Weights of a small mixture-of-experts language model, trained from scratch on English Wikipedia: 2 picks a token.
Below are experts of layer 15 (counted from 0) of a mixture-of-experts language model. Rows are named router (the router's row for the expert) and show model dimensions 128-191. Each number is 500 + 40 x the weight over its row's rms, rounded and kept within 0 to 999. Numbers have three digits each.
After each expert's rows: "comes before" lists some tokens at least twice as common just after its tokens as in all text. This comes from a sample of Wikipedia text that the model never trained on. Tokens count by the router's weight.

# expert 5
router:538446482509550512458518461451539485459448553531453472538538499449485483482538535459505505473433426471495541435477459387495437543516459504476524516513419473557450520506532504473482518462540496
comes before: "\n", "°", "u", "i", "ang", "ai"

# expert 8
router:555534490517473549463483443536465472546531519511489447511494531521501557451536531538494515463547524456514476533520480548511481473513459463383494532475497523482467488441457475497465452451486488
comes before: "\n", " The", " \"", " In", " He", "=="

# expert 2
router:454559486464454512454586551508490602546456480545509529451530485449482522549538480507489549531466476439519486437451529520482515515458404521484482522491510511475527523427555513596483494592549498
comes before: ":", " |", "==", "\n", " ==", " /"

# expert 17
router:521583486479500435478533453487506558513491532517485581487450542567443463560499545512496485495489553527496516521593522512454491566511467495519543478516483496506515476446446447515483485476505486
comes before: "1", "2", "3", "4", "5", "6"

# expert 18
router:576465518487600485547474471572455451479540479479500474427513612471455469535534522511558531482544533584548455514483550465455509540461468502551511469481487458509484539498504564470448535472518476
comes before: ",", ".", " of", " and", " to", " in"

# expert 26
router:533469531480479495491516491539528499517542561506463589599451476527573549532504497461607474560464534465487428484508475542442481479533573536536488487583491500529501495559464522495426565555474460
comes before: "8", "7", "9", "6", "5", "4"

# expert 27
router:511490505566463472587498536573505464480482536449440498539526488528473452525480459446551480451464516498474478549465511504513454393492504442553471528439479445438466414423499569452520471464517531
comes before: " the", " a", " his", " its", " her", " their"

# expert 19
router:547504508496566557526453514493535466544528516463535509557502468506510544479509523514565523518415520479505446500551498468496504515520497482455551622467481460510535424508460480528515479559443587
comes before: "s", " was", " had", "'", " is", " father"

# expert 3
router:517517491447557507448377522463549496499540537507467448464552505491481486511517548534497509570555549496451502594519470464549497450437466574476462511523533420538489423528437510476485478490491541
comes before: "9", "8", "ation", "ate", "st", "ant"

# expert 7
router:516491515469566486478553566510511518482515480485522459563535440432445560511483438439499489515603513531516584448526541493460516520561519512528491523478486525500526493518452565545479454497536496
comes before: " a", " the", " an", " to", " born", " his"

# expert 28
router:475415527459439532577452452454517564433492485513547483565440535533457527508499416475463405527549471584515467555565527438503512539574509458550501461505518463549485490420518486442512509536473508
comes before: " ", " (", "N", ")", "W", "S"

# expert 9
router:495571546643483492411565459540512464466503529534443497470520439552498463553475506455560589535592494483442511544481473527482512494494456461489522473484432530426541507483461565512520480509489502
comes before: " to", " in", " by", " as", " a", " on"

# expert 31
router:502439510514459530489468441467539549506524518468497523512557551478519424540490490494503532455463478505494543498471489529479486466498505542522518507545519541513427500504468538542485478471508466
comes before: " |", ".", "–", ";", "5", "6"

# expert 13
router:463474510558470442503519496513408464569471527511531516465472481478564563569506528512469453519448563492466489467497440544493539523500413516491499546600471463482501573515485573475499519431510506
comes before: " (", ".", ",", " of", ")", "\""

# expert 6
router:444455540567492493571458560558477548551527480405444481453534479474504489578448478512502490405445499513515512497491564535515505542458523483527550572555523471497522450558467536463509490506440460
comes before: "0", "th", " years", "5", "–", "%"

# expert 25
router:503522473504490434432518540534542557548476431511503519482509548482489508441538488556524462446530432560569466484470480521496527507490516416488524516464523539504412484503529581513482547461465472
comes before: "0", "1", "2", "3", "4", "5"

# expert 11
router:496469504421456574511533539474511559561476483513520547497485435485532577472535523468489576471559513532495489489441503487508575471450512516438539558414535480495489435564436403466578423459536514
comes before: " ", "\n", " —", " +", " −", " Total"

# expert 15
router:444554533487448529439544433573541469542523523496507509472492609499545568603484509545554482452571492447584541479490541461498478496484514486515517472525526558451610462535552497515514552491489458
comes before: " of", ",", ".", " in", " is", " was"

# expert 14
router:523521506458441535505565513447480529445489433523522516478597485519493411472498476485469495499540485508530519491507554517444486525514504481430521459499489469470439497464512417433537425477490505
comes before: "-", "|", "\n", "=", "===", "=="

# expert 1
router:522495456585529582465468464516505466467505469499527460507460527419502543597476542478503466491603576451541525549509486501554478451482530496527446492547528521521570529501528466529552546485464528
comes before: "ing", "ed", " of", ",", ".", "s"